Below are experts of layer 8 (counted from 0) of a mixture-of-experts language model. Rows are named router (the router's row for the expert), down (a neuron's output weights, with its number) and show model dimensions 0-79. Each number is 500 + 25 x the weight over its row's rms, rounded and kept within 0 to 999. Numbers have three digits each.
Before each expert's rows: a language model's description of what the expert responds to. This comes from a sample of Wikipedia text that the model never trained on.

# expert 19
Description: Copulas, auxiliaries and infinitive "to" right after a subject, especially "is" after a place name in a definition, e.g. "Niangoloko is".
router:517500529471484521522490487515485543529476496436509442520473477516520492490481476484492505484499526483457527518507511481498496484489525493473513525498493532484495520528450493521481505484518507502547520514498512560501464496532510529492549527
down0:509464473499491449514537546518494470480534499471471502486509497544488472521481501493501493505487481482549518535499477504506549536430491463465473544507517499509444519487501555519478479513472552498516479541473525471503514490520496529512480552
down1:508525491505513500528546488502503505471476539474507466444522514485511512475503478482511504479498506524493491514532457476508491494496504483515488404494490469466462499516501476552498488489533515468535541531485519516516528500443488530501483487
down2:519520492491505482478478546491503520486488549500442526492463473515485503471465454482509495491496501485545505456538486490497509508527527498459531501495520519484516535486516509553486484507490507476503509503488468482481511475536447523515496501
down3:499482536473501508483486513477479488519500480536497533520450505506516508514502516477543537488451487479488502506510521528500458528478518543521508489545461446506553527447520500456477475470500484475518486478472514504533494464505432487505512530
down4:520528476542529511508491485482519481508529501497528471497516532537507456545466485448500555526498441531484502495514486512486488496468517497471496487496531504515601465482494508501517526524481471518532532479481503481489473447545506494482492494
down5:517504500537469491510502496473505513516508553453500519514489461474461528498526531503501457477444496466492469500492530550500529523491477473466489485524504522492508514493516540527522537496461518532504511484487507533462464498533515513506501539

# expert 6
Description: Sports words and function words in football, baseball and basketball career text, such as League, Cup, football, first, minors.
router:463500513486508464463488463501467497534427477504510527494459517491476475487509529461496509457516467514533449495519498487477537528496469533462479504517463483538485450494500545537553522509473464530458490486522528489538533442510446513509480515
down0:493454526473523500479483530489481512477495531500456513483481481517451451438476531503497469518510518495481481497508518515499491459461491463469527457479484551503532523521483473518523462491534482488507513535489502497491520459488522523491533473
down1:474490498509489472487498465507481496531458483537489519517484491524532490500519465485475529476517479527482521495521487476500506546510486478514523508498515492507447500487515503531546506521500444473499509489516482502491517453497520501532484480
down2:538490515518475510505488464513542517489495507501495483501466509468472493491496458531521529484491472524521469505545529456464539484520523520464511468542527495459507506495478487455518481499549524480464524522494481476507474479526512489539504471
down3:548505457480510505487477497507488465479486531491499525471466494525515515536498513489518491521531464496524491497451534512513466494497502533489495481472480478523470524504447483471518447515470517484451505498532507457481528497500529485481528515
down4:531473478466521517474423489514502516450535531482504502469506526470507511481534536541518471490520554560455513526455507495509483488484532522451484479510513523485473472481504520502467494502478552526486517506502492540507532532477487514538520469
down5:516490478484512554472565522484501524475491454478511495441507527495509507523515490534478512510531542541527507470533490486515479497489514534544498488507514489507558477476500513504465529483502495511536529528491532498499527465526478480455505466

# expert 14
Description: Pieces of Spanish, Portuguese and other foreign names and places, such as de, Juan, La, í, ó, and endings like -ira, -as.
router:508521510511530451515518514500460507483459478450494484467506531502530536519487527534506528493471530507485519471464495474498490507514517546471528491477523527523488450495472514496525480526483520486526475528500508481528527472531497473482471533
down0:518487516473518487529478480435536502477506517505531485455509549511515563464521453458519502486502493474432456548510522500510505496478485473478460491504491522535538483511532496496520497495486531491480481516541501534481530505512538480498485503
down1:506505466504507480486503472490519518471559539499521490506465493482501517515511492573508543493527500503522503456514481484485512495437467481485524529515503480475492516484465501488478524486486482502541448478499528524497514476503467496604513477
down2:485532493524482500483475468476493518506482498487476523465547518460494508509512465458474522540466461503486530491490519487519483493555541453522511515473545521520454469540540551458466500521540488509476537481531481471501497476472478515484509491
down3:465500499509505518492479518532499472507495476474478468507523533445457529494514507510481498526503514509488466476506479496514504414501478492497497537497507522508486506526529490505443510484488489512505497545500473457465493468494545513530477497
down4:564483446491561536495477481532507490506481492517518489490470505525514538484511493477469548516510461470516509465503491496499516457476514508489547443533468467521481517498540555535442517481463481447525515513445523521488505504500506482444466475
down5:502495463525496526507495482538478509486499540483530459491496478492527497487425542502492490522476503524549491516553486515492542501472479502532513450479491511518517505483476467488543490492491508475484490491500493523462494525528490494545497492

# expert 33
Description: Prepositions and past-tense verbs in biographical or plot narration, such as of, in, to, returned, joined, moved, falls in love.
router:505445520508523513493483467564482509505514524460510522516542485510508523476489441489491446510514539541486515523478483503503467536480465450510443478503486517499554531507453528514501481474501490522507514488491544496517481456496477493515494492
down0:480480504514496483485453496516509521452453447476489500467499491518496509502537482471531486498541499479531535467535494488498457528501493478510521459507492481517438447461518500550502505483491512543509484438501521478523478511486488493477493510
down1:504498462528448489459504473525516491509518479514517528518481503474527538498505491509524510514494509469512477507549504447484531470536501503505499543484509565541504469514508491486504533494485479477512528505480460495483470521503499502561515513
down2:496490519463508443499513479509514517492517495505498510497512532469525538486492498549454511525498425501527495483534485536519454479513525520483532467528506523513533476466485485490497492455519502554485468526516490494509557458530452528412456476
down3:521480530495522450492498522465512544474488498502507464493489473470464482495488514453508543488511515509505508485443528522484477499504495498538491471511506491516491448539497505505493517532487482516488493503511480496501495486452489467529499524
down4:497518482482503460536544490499493555543486515501478502513499506491497472520497534507529516450483522488459495519467507511503531464534482496505486485487498511523495519490506517536474502504509472522484467499527459533522523487542495516508508494
down5:509480533514483515504528505458509480474508511476489505449533518513470456502503460491514515478508478537494514505512490511516519521479537491480503442473498468467490517522520530491474471464496491497473528514508519524507482487458484489552509476

# expert 7
Description: Prepositions, mostly of time and place, that open a phrase before an article or possessive, e.g. in, on, during, after, into.
router:507493503484453517479531474543482489525467510486530505485534467488530508488491502485516487495498535539435496513520529457509471506528493444514483513519476532510542528478444515524481497490465485550494467492489519489519462503524481509506516480
down0:522503523497533477519495523499482444465512513512546513498533565489478487462506510508521550548520488515515488494504541506444529453520520511522496523503503525496490522488494505511512473500492457471499484481479481500523498486504470512536476469
down1:485476517492537548561490524460471505513455529504486528493471502536500537498491525536520488515511491470478506457482493527498480501541549525542459562513523531488498516504526483513477511523473523446526476468487502486516480545471512493535523507
down2:514517515445472529547534544500493521531399517452494494463500513490530502471489487506518473470522528552469486521491503516499472504468504508537521499493522490511491504486526514490484523504510484468492497514546520468495493511502519482514500513
down3:516514517517479531488505496537510494453493455486531494492509535527520478506526553508502519504488457506504474499520521531480475494518490469548539500530502526499432501500498527504493546525471491512471430484541518516522471503508479523493503510
down4:499521526469487506517472526419483515497487555495468470563462511498497516488560472498478506507535532522486485514478437551496492544517477537461525526479490541456495527528496542516491491485476504514538490492496469486441542495482487488517513484
down5:487467512548544507456505511528515552498509528435524529489521510499538543494554452483507460481533514479494492502480475496477477483528504510495506531468491483533516487504488547434490509473483488563509518540503492499475506494513495476492503527

# expert 47
Description: The article the, a, an and possessives after prepositions or "is", before first, second, new, album, also "of" in "No. of".
router:543506473488548514443529470512490497532453514534507501501461520525514498498507476455495504496489489484498464500503523526511468526519485462473490456501483472480553513484507459520525500502504496483529492510516452517503457457529483493516501487
down0:527507499461518488512530491473520537461489504487514554506477478506489506481492508527487466496522532507488472523516474538485494524530480518483475473530487465477552507531516502463510514505481487508511502500548590488486548560489516479440473453
down1:490497486489466503448486502516455494536454495483520507517496532481521532465475531546520549482486492486539478491475492513463491488521541488541459544546524505489472490507505507509525476498499514537479430542550507487504512507474500526534494523
down2:509471481497545502531493500499528467461514524478517503502489499493482551507515524540514485525520469480519460491502452521496490484476497524542474523517484504542489482525481521459488493490546508495518494500486534470452521516530520549549542466
down3:467505484549456523533520491525472491504484505540487560530528543450538486484491490466480511507504484501540507515502552409536502454508474476490509535479485514494538481499494473526523475502492544487501501499477484488532493495492540483530506503
down4:483527516539560498488491485517481444483520493513491467464529525533535519491522524482501437466488508481504495520500515494530506545512477525538498519537498478476452458537533498467484481472493443485509545490506487513476504531464539487472470522
down5:507477494539594480559504534466545477500519517447485456498497461491508491522514503555469493555514517511473492493513498511483473515474531501464549484503519500517482507546519468495497501534526524532515523510493487493467491497518514489506483524

# expert 30
Description: Unit abbreviations and fragments after numbers or hyphens, such as km, m, bhp, -metre, sq, ft, often in geography or engineering.
router:448508525473483513527540484465494508468524487556504520511482498479496501504486511491479513488489471509527512538506477477468475512459542514505534481505544500523483522513505481444491500518516522455461515467474448497469488513494527526498481511
down0:535492551503505502492509543477509501497471482478521507495481476487518497496470499507502514512541501550546519496489458493456495522490474534553468446535476453520520488493495507481493501515508503509467477510514488481507506495507490473522494454
down1:464524493531507507505446500497520450463483530541499507538470533511512523502527529492514509485443499521472528465465476503529498509508508490502519466471499518521481487506489522524518517495551465454514456461513507526492487475519489451479516578
down2:526525517500511493510520495445530489514515505512501476522483490521525488473486483460500500507502474483505465509472469466558508516490504542498506434524463505514459488489491492518510491475508471467511456529519501546520494460531509493549488474
down3:469503528501521542456498499542515514481540516447471500471508493491513478470489540548531529494527523503473514492515515501505476518527504479550504466518483496541451503498488489493493489510472540513509498518473495450468494526484512478525541463
down4:502521449488486525502496458461496493535523489515523499500500521542502483495487476532480455489499540498520491483507512497541468507467509540512536461522490561494486495508544490511494488494490502479517515486511513503465496514499508515503449558
down5:512515483526487510509521467526492521437532465510517490509473466527494537518465516497507486511534496509515518482525509486542470473476527515515523525510507540489461490508440469517505550510510496500492497537464513493452490512475462467509481501

# expert 28
Description: First capital letters or bytes of non-English names and scripts: G|ummersbach, V|ratsa, J|awor, Serb, Thai and Cyrillic characters.
router:506465489498499466509487510479521494451511538519493525470539537494489544485502521515499488507511525488472493517484469456470492485501527508493529465491527513518476470497477528509500465488480534467457489538483482487507479508484527486483488544
down0:506509521503484523514509499510502502478523525501514493476514516522508515481513497479491519486506483462466474487446518464495497494572487475495480546461492522471498511522482497483446490526518458532479501487492527463532482455473496551526473516
down1:488536506522530542519465523503520476501464515509492523476492511498493517478512462495524522482504457516513531474492500451491460495491552492514489491458506487467544513491511501487519499542475464471536508540483473531505509534513520468443487500
down2:498496463468460512485478471516505521526512519477522501464534479513499516458503496535578506491504481473479481496550475444479516523522477518517498496440552520510521505470435522494483478465473509526509494527478495504512456489521508441553495451
down3:518527536561499524467528493521529499497503523471516467496472470524513465540476545543497517509524494523529464497520483493495527542516538529522512542543527514502547475459453475497457502483463514508474475524495500510502533480494500507589512483
down4:490481462515514495474460462499553539464509520487480523460482527511479470518464527544460477522531525502489554481505531493527515507463537558484519487482499453562490500464523498537524542502493470466448489484525511513502491476448491471447509465
down5:459480552509477476507508488513460522507501501505520461516497516500519459512467507504523529503456504505503492502518475518471527515480466503453506463480484480482478428500534511481517502482501496514487532546455479492518488440505500497544505491

# expert 45
Description: Line-start dashes, pipes and field labels in infoboxes and taxoboxes, such as Born:, Order:, Coordinates:, Location:, Directed by:.
router:534499488524459514481515505539482481521540477473534552544463497530556540520517502468529449487529532468515477488472482530497511518528519463459488514485487502501506537470513473469523499525511498523531471473498480522504473529498535491482479514
down0:535497472514507468493491492532466492464541511518511516513485517495485480518501555515479516501494520502479509476520532537502521463472513474484517541504505475538537505494484517512506521472479513511485474511464484454488564454459496493506492492
down1:470486500539514505557470485512487456494493536496514512516562441521537490534501529543504506517485498531470497499496415508503476507468504490512495549518499491533448518504545487515524483483468530544509497500493502531490541509492450495487514547
down2:516488498514472465511474483543514489493541475491501541526501535496491518506463561502493492504508483470516549490504463476546533468462509523478473542492521499481488515536494507539505497505490511514530536528523489486495524550508515510446483449
down3:515533503480539474538474462537497481535534506480500523488511483547462477503517514471521515474491530510490461506437504531490518515516500518471542618492516500504490488512507503493527484496496503490507513536505492488515479525468499500451500497
down4:499522513484475529505565481502510517489476513537524524445474480458507479501518487488516474495523444493527515513521486525529478523486520509492524524516518502507449485522484539515505495541531518530537488545504492486473528501481542489621486493
down5:496503517524487535480498517517510486528479490502514512483515486475479493486497528486478479515448535525466488503515498480493541484519549487489453506528515493508498461509481504471466466521548475478508489495535475549519488543500517514450554514

# expert 13
Description: Common nouns in running prose after a/the/his and before of/in/to, such as years, death, role, production, control, time.
router:520536502512503519517507518481511506514519535470453469507508467489506470502516403522446474517521463521486509508503496483499514456502510534508480448508464477520511554502535511494471527506519527484499611446492502464496495519511501496507521455
down0:535442502481505521492500489467478499521492509499490526475454471493481470463488438520470443537503517493430482476506527488495489524465520510556512465504479475473512510509477519497523527522483500482515490525518504491543466509514474490556475522
down1:473526504517507540497512507505483507496513502475515530462501520476515467497484482522448473480535560474465542521536487542479480493486487493455467487501450462527473492485525537502503495473455523530507488502481505476469517501467463506511494469
down2:513511457547533516450480490508500531497497525530499461495491566505535458511488527497513480518484520541492495508540493455495509421503515512512463524468472530498482488454492464506521509531506540503527501506521506466451522531529541520546486488
down3:489535518488481537503516496476481508497490492539479520506522520548467503488458528538464511535494489495532505506458473452503534519519519504479524600522476450479477469500524488519520487503505522478508512514530498491469503513488488514504531487
down4:451514501550547485509532524479452532492476510486515500512480527472462534531499487554558490476503528466510486458514492470460552510551478494503545462480515499500524519459474520461529477511548506447511480504521509522546483485497520474467515446
down5:488530496510520469488517501513472494483491475494509487531503499535514466504459481465514475515494494526494537483544475536474508524519470495485511504548503532527488491465497475498523481480514518484493490538502467527461489527494507545514499514

# expert 40
Description: Pipes starting table rows, list dashes, section headers and infobox labels: Born:, Coordinates:, |---|, == See also.
router:447489479519444519535469497530499473502522490474494540507519470514528535525514525449518472466508488465470457495482518517493529531495515449516446511517497483538515516490479507507553543530488487559523483481534503488466513500480459506496513517
down0:475520481539491507500479534561488473493521549500503481530510543500529501492482530514510488510491496518518494510487494520475557502455464468521504512482548495475442522494497490513477447485534461496494472482529530522549502497490530542524499482
down1:553450492494552481503469525478544464513484465508520531516483500502470522488479508464520495494460526506488477487511515548523469479435499493475489575464496501500530493511538496473509475453551483536480476513546492540493517491538550493512494493
down2:493539487495473512488502494462527472518479514498500470483509529523510510479500540556486491545474522546531467513484491523546489487509512502513548506512533475514516481467464509515492497546536469525538518490513517465554510465518479512554496484
down3:503471559519471514507526498478485523521466487535529530486517495542487493466515499501516500477553464514503482523514473522467459500495512518483481496488445487489531528490455506536493513482470467500453488495522502494495486507533497497435491482
down4:443474513496492507470503450533494503531442480512528505522490483525497516529535486462522499509509538465478446527475528481495477523509476517505480481505520485516535512493443528524524521491498455517479503478501475465531508462476521501457504482
down5:552481508534492500509517523478491466468479557508538495487466495482490519502519519491502465526523548507511489512450493533476491514507482501542511511557530488501543515507510502569470464516528522510497502502511515531500479508490525528508535484

# expert 0
Description: Name pieces and parts of taxon or person names after a dash bullet in lists, such as Euchomen|ella, Marij|ana, also pipes and initials like H., E.
router:513487481535508515459532520509542477493521529479518482521544495497521545480488544529524478490485523511486484509519497484490501517540485490450494534510480515498517468484503476455504466493500527547532489543511523497475484493531544510499517511
down0:488526456477499483489502518504519497512528500497510518513528503519578542467520519527469494521505514525509524501497484533509513483513484480512536527456474433456481548524533512523528497534492505465496521514484479504532500506494451490513507465
down1:521508487528542500484463521531462494515528506489464499549479524567531476477512489483515504481551443467513514487467452448519474491533524499512494490464516478480533506489540519471490461501509522517500498492479564481505502533497498502501500507
down2:523488500483519461480533510523482551552558485530485482529492506528486469543500538509527534499491513469519530443485521524526452539553489505509524577471501452495508523493507469449517472470497489523496447515503517508477497496496483520519488512
down3:472477473491531454516486557509534481524465498534504442514528487452522493522519498530518485509533501543525526541504490514458468524517532508495470538497503496476547496475526485540512519548491443519519511529467459497451482472506551487479476481
down4:504516512505500520487494483495485501537500536456544465492512511522486523493488543529488455495510517531509499443520504518508527488482477473483486507509486447498472495521473501490489450507504476480508497488502507494496535500465517499551521485
down5:477522492464480509537477510487507550522505470484480478499506497489504526484505467529486470485490512523545491521528485518518523499517521532484532582483480481526394506471471532525474483483512505547512490501475523525486507481512526517509494496

# expert 46
Description: Empty cells, dashes and headers in election result tables, such as blank spaces, Votes, Candidate, %, Turnout, Party.
router:496467538506450537524515518529475496458507458525523532465462503512529497512490489511536495533502496482519470500510493500516503472499479454525511512494520503446506538484523498501468535463558474482513529500493455550527481518471486523494472510
down0:509482502459478496468504493517538495471516502505505464490561509505491462494506453513482512506491506457530495498496501492492553509557494517501473484494544540462532509436489478462478449460525474530468529525542498519486499480500525518446447515
down1:473498461495486483451522515461511504490469502511519510466539479486492520502472516506528503510521469501528488443503465483486501488492484506462529518544520449552414499506480496534508532492516518521487492526483494452510521521539506511514491510
down2:440536510514532539479506491503505505488478515486483491525493529535479576545501484492473501538504548499496528532491513514567503438500570499473495477562514511501513504531498500486463496507495498523494469483475521502463543528478556490522524479
down3:491476480489468527504464547485478476523553524497500472491464516488512449506476515481502511499482540500544498552505480522462495476532506553553507517464469491521459506472485546502493497467497532521431498553489490474544506494501522507434497528
down4:510517463482503518532488496471479509501462503501556500534467516522490520492528459474519531496518429442484463518482504497473507538513499493505461463462497487517546476512535500495501506521477503502466494505490496485493478510502478515506494456
down5:489480478479506513512467526467551501439506469497580510499506495473441470481530478541474499487528490492504484475541491514536462471440476516475475490457502462466446510504507481485534522489524479511485471443502486508488537501474498487475471519

# expert 32
Description: Digits and decimal pieces in coordinates, statistics and results: .56, 78, 48.80, 56, $, °, ′.
router:477513530486461513535473504480479528447530482515503505493489506495490503505494475503488448526528463525537484493468492545516546524529491522509532520477483473482487497498559470453477490500493504465502499461495443543482505495533522518501485517
down0:528493466488529485498503508439516481520497464503486540513525465502473515491532503503496499487527461529509543515506497532505549540543496485435533530508483509486524542541494454509529498502480512485443507441522521496489508486488517451438560495
down1:469505508491486510568455503573485537511524490484507478518499504472522513486495524481480508500498463502477526534506508507507471530539529482504492560534488550493519513526478458504539493463523489461521498515490493548526517529506526503543525502
down2:524546513519509550491508466509519493520496514522523554462477446539532510474505510536551489498452512463482542453500484501456480510487511489501467499463510489456501548486488512498526516462506535514513492495508495488501486507496509504481490499
down3:505527516487467556497505447486503530519447505492503547474515509496522518488503514494521463505468546518496486514502454491469523522466510536457489492520505487491533509488521467467519491531534475496506472467506495478506527464487444512500508486
down4:500472505507499510525496480483493523509493509518508502522486492534472508527496501511522473483527478476463501518518463520541477486517487504486490493475507467507466507466503521516499476530512483505509491505515489462506479466464453536481540459
down5:453536486521482514533500533483492472501537538506475504518490521533521499502517488489482539538492439487495502481495451490501470511523532502528545474509519463521515498472446583539477541483483474489497499519529493516505473540469504524494513465

# expert 16
Description: Pronouns and subject words starting a clause before a verb: he, she, it, they, This, who, which, also, version.
router:534550520506528537516504484474538519545511493464468440543501496512512460503505494494494556520519494498480506482538503474510512460466528524508499500500461546533485524513535511520461467475535547485502479481487488458497517508494488482527463489
down0:542542513522488519509487475510521530477526517479529503466453489482496498494509466515565514523479467488514530495527519484512520528478478503466481513451518555514530476472505508556465510492519478515485521479534466503527537493502493530469437472
down1:497517522517477481515505483472490499515517504509488513503505507462529481496487504526444519502560546496470478467505478499494483482524507466497491490526488540504494510464532506548519501473524535509492515515438533474473477486498496487503503477
down2:496471517477512483543531502500505490507447523488479527463486529482496490495524463562498508508536519489490509531517517450505468508469452492505498535497501455514511500468504518484495465494509472496499523534485520506486486491488514473510470506
down3:496499536486491505508454494489485472496530501501536475469524517487505486483495534513515568464504509450492520491510512475511534515501508504497514521464463502514459480471542479503478543492486528474479511521481500460479487495522532507514485512
down4:526496549501506524510506479505476498507458504505478484529493527492501487472504541509498449501511484535484440493499516475528500505509462455484515480465511506466528523484536492497516478539492475472529498504553509517544496514508531489546495506
down5:499528528522520508459502453488545510500485484535478510468497479492484508470504440508523502483456474512492518508553488545514479478493491506571462520483512500483509503526484501501464491501520478484464453502464474527506536535485501468490480521

# expert 4
Description: Capitalized words and letter pieces in names of institutions, leagues and call signs: University, National, Army, USAF, WTAE, Labour.
router:504526513496471487480530478450517495546488496526494510511464480501481461529508492500522521467529502524514468482541481465516534522501489495488509545530474482521476468496525569497473516491461467547499550470502491439512513534481487527518504458
down0:490460466514549532499513544525456478504520504446529506524480479516554500490494481500476448460479522500498505506491530498489526482464450521519478476486534469482507469473497484481489471458495497499486486521509529494482554520519495495490524495
down1:502523513531534544515478508491519514518554506511513483464486508518538499452465461492520532518489469460456507472517514565482504573513466517498516513513534498481467486474495510464521539462485481499505520503475543469512554465537503513570480511
down2:522482531489557496480532521476475490510534556482487482506536516544507551480538489560492518472438510534529455531498513508486528520527510509496505506537499459467462502493490506474472527533503505501522494456521478535514489538460496523507469470
down3:494459500499494492566513492551513491471496495450482462498495511519479452500530500457520498496510567479450509548522522499499545480501454478512491513504536481515531489499515480525514488540535523486518485534531516495526514484492461528510519527
down4:505493486490504532471516461566513514485533516473480492501506556503496491506538500507513489524499515472478518534482497500467516477499522517469532467486452509496517516489522488488536510497518448435504486491505544466510506513511492479481517513
down5:519526484547493518465520465546483497540504532490499477551521521469469513511444515499465544512514492529518545508516481548480513506530489484527510475482489501521507500505520470524472569505530499497497521507481486480476525519483496521464483510

# expert 26
Description: Numbers and short codes inside pipe tables of sports results, rankings and elections, such as 25, W, 2–0, 2012.
router:472516496490449530518456507526456505467478517545542481475462513507483500491487518510469471546510523503541483536459520500475465497492526522531513503503527471491510493481540546496526490488493508513479600530562518497533543519498530524467474513
down0:515524500496498515517516505545565457526504452502469518545489463457516549513529540483475485528491514491478481509496476473549527501484528522549467502555484480499518474499493451509501529479493480497515453477515461495480487491499525485455493478
down1:477502510498479490507476527484526464504504520497544455482502490535514503472531461539567484472501490504491516440499459523501502494485512515513497550459488474515495502520500496490533461523487502487482497485504483491510500548501485541472502428
down2:511488500524472517495474506469518481513505452521489484497517509473499460516526482484517521479448491514531505526512506506494512519491501550489529511482571474440498548471494509455455497533532487495504516455460494460515517501500507489474497488
down3:495494543480497525483489526487526494486525501512498490500521560485449474495513512515449490536517499508483507477490458488486522451481572510447531517516483524446517480494487483474491464504544495508492499510491491505502466510475512516530484512
down4:508519498525530514507485514541470497514449536473557507542490501490504549497506475451546480514541518488486470510482545537475502453517483478488498454557506544512547492490501473463544509501461544480477459522521530490513454488544470511499522493
down5:488501490490527512491506518520513475544495533565501497510473497523535526506459539486470527516528513520540482542485489476461526482489523450457533501508474549528478489433486472464510510529515522496510469550518475481528512529488508496474475509

# expert 27
Description: Determiners, especially possessives his, her, their, its, 's and epithet "the", before family, name, son, own, e.g. Gregory the Great.
router:535486489515561497456537497481501524480469524520501479518471518491503483469479505493514515504502505477506514478496531516510467490491481482460514446487478472486505503506543453487520484480518514446529485504510448516483470463498545516527529525
down0:460486488460512495515508496442493506485484511471529498483510509474507464478487505445467474509556547490475532489505570551469458526487499504473508512508476514508463502499490525481472528488479485492498486484511522520522501521496480493542508485
down1:454495478496520480547482473470538514475506499520485519474518486538503502492504503514523498505511483505506533503490450472473469510522472527534512523482512545496446458503507500483501491509513492538520505512448453525523481501501479441422453501
down2:486501479489496534486553520510527540522464480487520525474488505488497496480522529447536504461511464484516535509478520518545496488495460488486531463503491479437507488508502508531466496485470528498509444544557506505528513520530534503555456518
down3:520517507515519519500506544500497492510499516515510488481478489453462479518516489507455514466492482558529502506485533536549510470472520477437538510489482476472534509447512496537490535529508487517516496491500514478471485499486453507446494499
down4:528471464547513513452481516534506487512521507523492495551424549489486447454466481471523544504492490508526487552504472488508507509484485518507499481527494501454480489473496505490519495498470498492489490544522464521521491510483484538492485503
down5:494539530506509502467501496502530478488467491473492487472490494520467498492494539515482494454458491508492478520505465485470449505511496503495542476470473484537467512440470543542460485483501495568498533557527511517483512489501491526478475498

# expert 35
Description: Quantifiers and adjectives opening noun phrases, e.g. many, several, some, such, different, plus evaluative adjective pieces like engaging, raw.
router:538511509495537533461493517503533516510487519547492481497458483496520497499506439493503510527482451483484524494495531530511500515504496481494518433513508459502526548503508461507521541517510491470529507484498462528490478495522471484537496473
down0:456482490488476505552468462556453479496505521522482464511491531491528528500505507526466495490489504531514498439496497504513471506539483499511503449472503463504503490499519494521448505518517490521491503494495509515520496480502548548577437539
down1:444535509529514506551501473535525488481489510553519493519482509478512509453513458474474520490513495497532496446480531449574501508544490491502483524498516497453492461525538488527504500498521462517457468491485459499534482482519560500524483496
down2:513503534505482484502504507520474511540481499472476491479455465483509477467506498483513487513506517476500484521497450506534554493490472501485470506519479547506568566516549537489495456525529496502415508482456507484522486494516489461567516513
down3:529508494499508533448483519497500497548449508512522488498481509480481559490481528553509515550525501514511508525514490503500521502514516456524513468529471485496536500437456482529511520501470525493467484516541509509485516527507513459483536489
down4:494466480487510490506502487504500454499463503522550515470525513468489518517533432523545490476473484499507513506488505504474485507497488504469467494513499465473473515486541508503498509504488498467551535478478494526487526505534498507586500469
down5:488520480550492501510515481557453512475487506446494514491510485491518510475492564529468430493505506489508524489500511477481536521510530493528507519500537533515433479502494442492530502508469522518505545520503475483514519465554485492456495523

# expert 8
Description: Nouns for works, titles and activities in arts and sports bios: film, album, game, song, title, singles, Award, role.
router:508518513471509477499487502490524497512484517473470501506499463509503432511523439498465536474521483536512497504499481466513526498540458505507473503526475479531512522495540501514483491484499497501481604456524533484535526514523486513520474459
down0:520504484519483508502480489507482511476480454500472480498520447483509499510480451465513475525497492510539422521540482477552521508529479500503485533534463462492512475498487529540468477490488501451530492487484456488471509503511486515473491504
down1:483497517463493489528502495477497443452498535472534499486542522484526525488501497541537508440534503476503484479550448481472516476523443491468462576469468503519490507493501484481494474519479490474505504540540521524508478519476493514578431526
down2:472484493535476532489502492537452492518504491497480513528485539473516483463519508495512446543500427533494518475517511500538498468501507544496504503470510513499465491537507505508472492496507490476519515471463489509493493472490467495554501509
down3:531501499497515561480507493509492502495529472512489456490528470493498492501491519530511522522478508512507526502531522487481467482436521500513507495466506464525448523502488536507472500516527496505521510480509473496486505503473545490486513511
down4:466532513534506482472423497530489489504500512507506510476516498456478518502519534487499527517510499496475539499494542511493522511485457450514484493542519495509473552467539505472524543515468533477480531472501492481469497473464475480456526512
down5:523524552468484523434493473549483532482527487507508485528491527498495513498488501479507566525478499502524493492484526518515509497533498462470519531537512496518537468500500485486457503522552506475471517495462493438495490533474532480461512502

# expert 2
Description: Short vowel-consonant pieces like o, ic, ro, el inside words after an initial letter, as in cl-o-isonne, ent-abl-ature, c-aud-ate.
router:461518479519541451532483459477502510513515492490491505523502513492482478480531520535442521531489486544484533484508485480522503482499554519542479504501485543499491492489507492520471534493470484489474460459516535536503524507507475523473478491
down0:518450455457504554477479546515504518520510493526509492469513503524484540508522521489542511512478471511470544496473527506496537492478457435470526539494506481495511526525455515481555543533504482497496487520461493479511524465475532453506516515
down1:508506542500494481478463512482439570518482498485507533454525504506492553484552494495498509466504483507490529500523511485469467510497475494567501487529519492498533488504502494523511512516524491554511522529537552519497497477545535463456498513
down2:478501513477489507496441528509502519439541471485560493507525491488496531547506496505549510520497536502504495497498518469498522500536537555486495480491526461518522474522504507483473474533470483496490525486522534489525474510472488481530553476
down3:516509436489531499564489508549488512564525444498504482505489520523472490459466467545492492483476501495486499515497510522466519473508501527482465508465497506492508490503529541520502507520515454517491519495491523551528516538506468545482485460
down4:507476452519517548516485513502518515478449500481494471513539452524512502549516478488483485513532479480520508484476473536512530508493477514511502513517500541449498487469501488496462486513525549457513520488545519484518493520523549505514526452
down5:489515465485510540491553516491492511498526490513444535544511476533523493482501487404517517470510496485534459539482509521461494457465458479540521504503516510519530533515522521469444482519507486492527457492491455506505521504502498494533514487

# expert 41
Description: Years and digit pieces in tables, lists and records, such as 2022, 2019, 19(88), match tallies, fight records, dates.
router:479544480511474504529519509461509486526515481539489495463527499538487523518508519500497501532507469529499480527499477528522533529514486503475510533477484477485492505510568455470519498508472545493482499465500469486482507539488477508475483492
down0:490450492506496548519514492496541498470496484491495539504516503508501429516493503463521502492494498521472505470516485534503519466446482466469480458447460467468535547494466555548506509499494471502527515519478518474464503516540464530466437497
down1:524527524533476471533490498505515503471475535499555509506507531503523466509503487478507497501511522519522504466506517555459514517511464486495507498496466495477476506531519528499495451502468474555543494484487481543518526492514502476458525467
down2:497481485522455501465484492507511560479467487484517522507518522520483525463466540525496468508501471493497498524523493500477499470481486500479523480514473485463522497494498485516504487488507473485491488480490536469482503544494474495481493473
down3:485492515462487497460498511493492495517514510513521483509509529460534522488546438484470500521486472461489464549455479495544512493493503489487503525473473445525501543547500507516459511494568515530490509497463498477527500466511487531414481498
down4:515552491468525489516509523488497466513482509503492489491468543448474477479504483530533509508505525498497506493524500500484480515485472508513472479497470477478464515489482475486519525516512495551529541466520521504527490497479538489450536496
down5:465557513488519466504460524508523506519519469454509517477500573499465505469533576508511468498505489491477486480531466499500446508538499489523554494494508503471485498474448534485498512508493542517525499530521513510502462487492526512458485468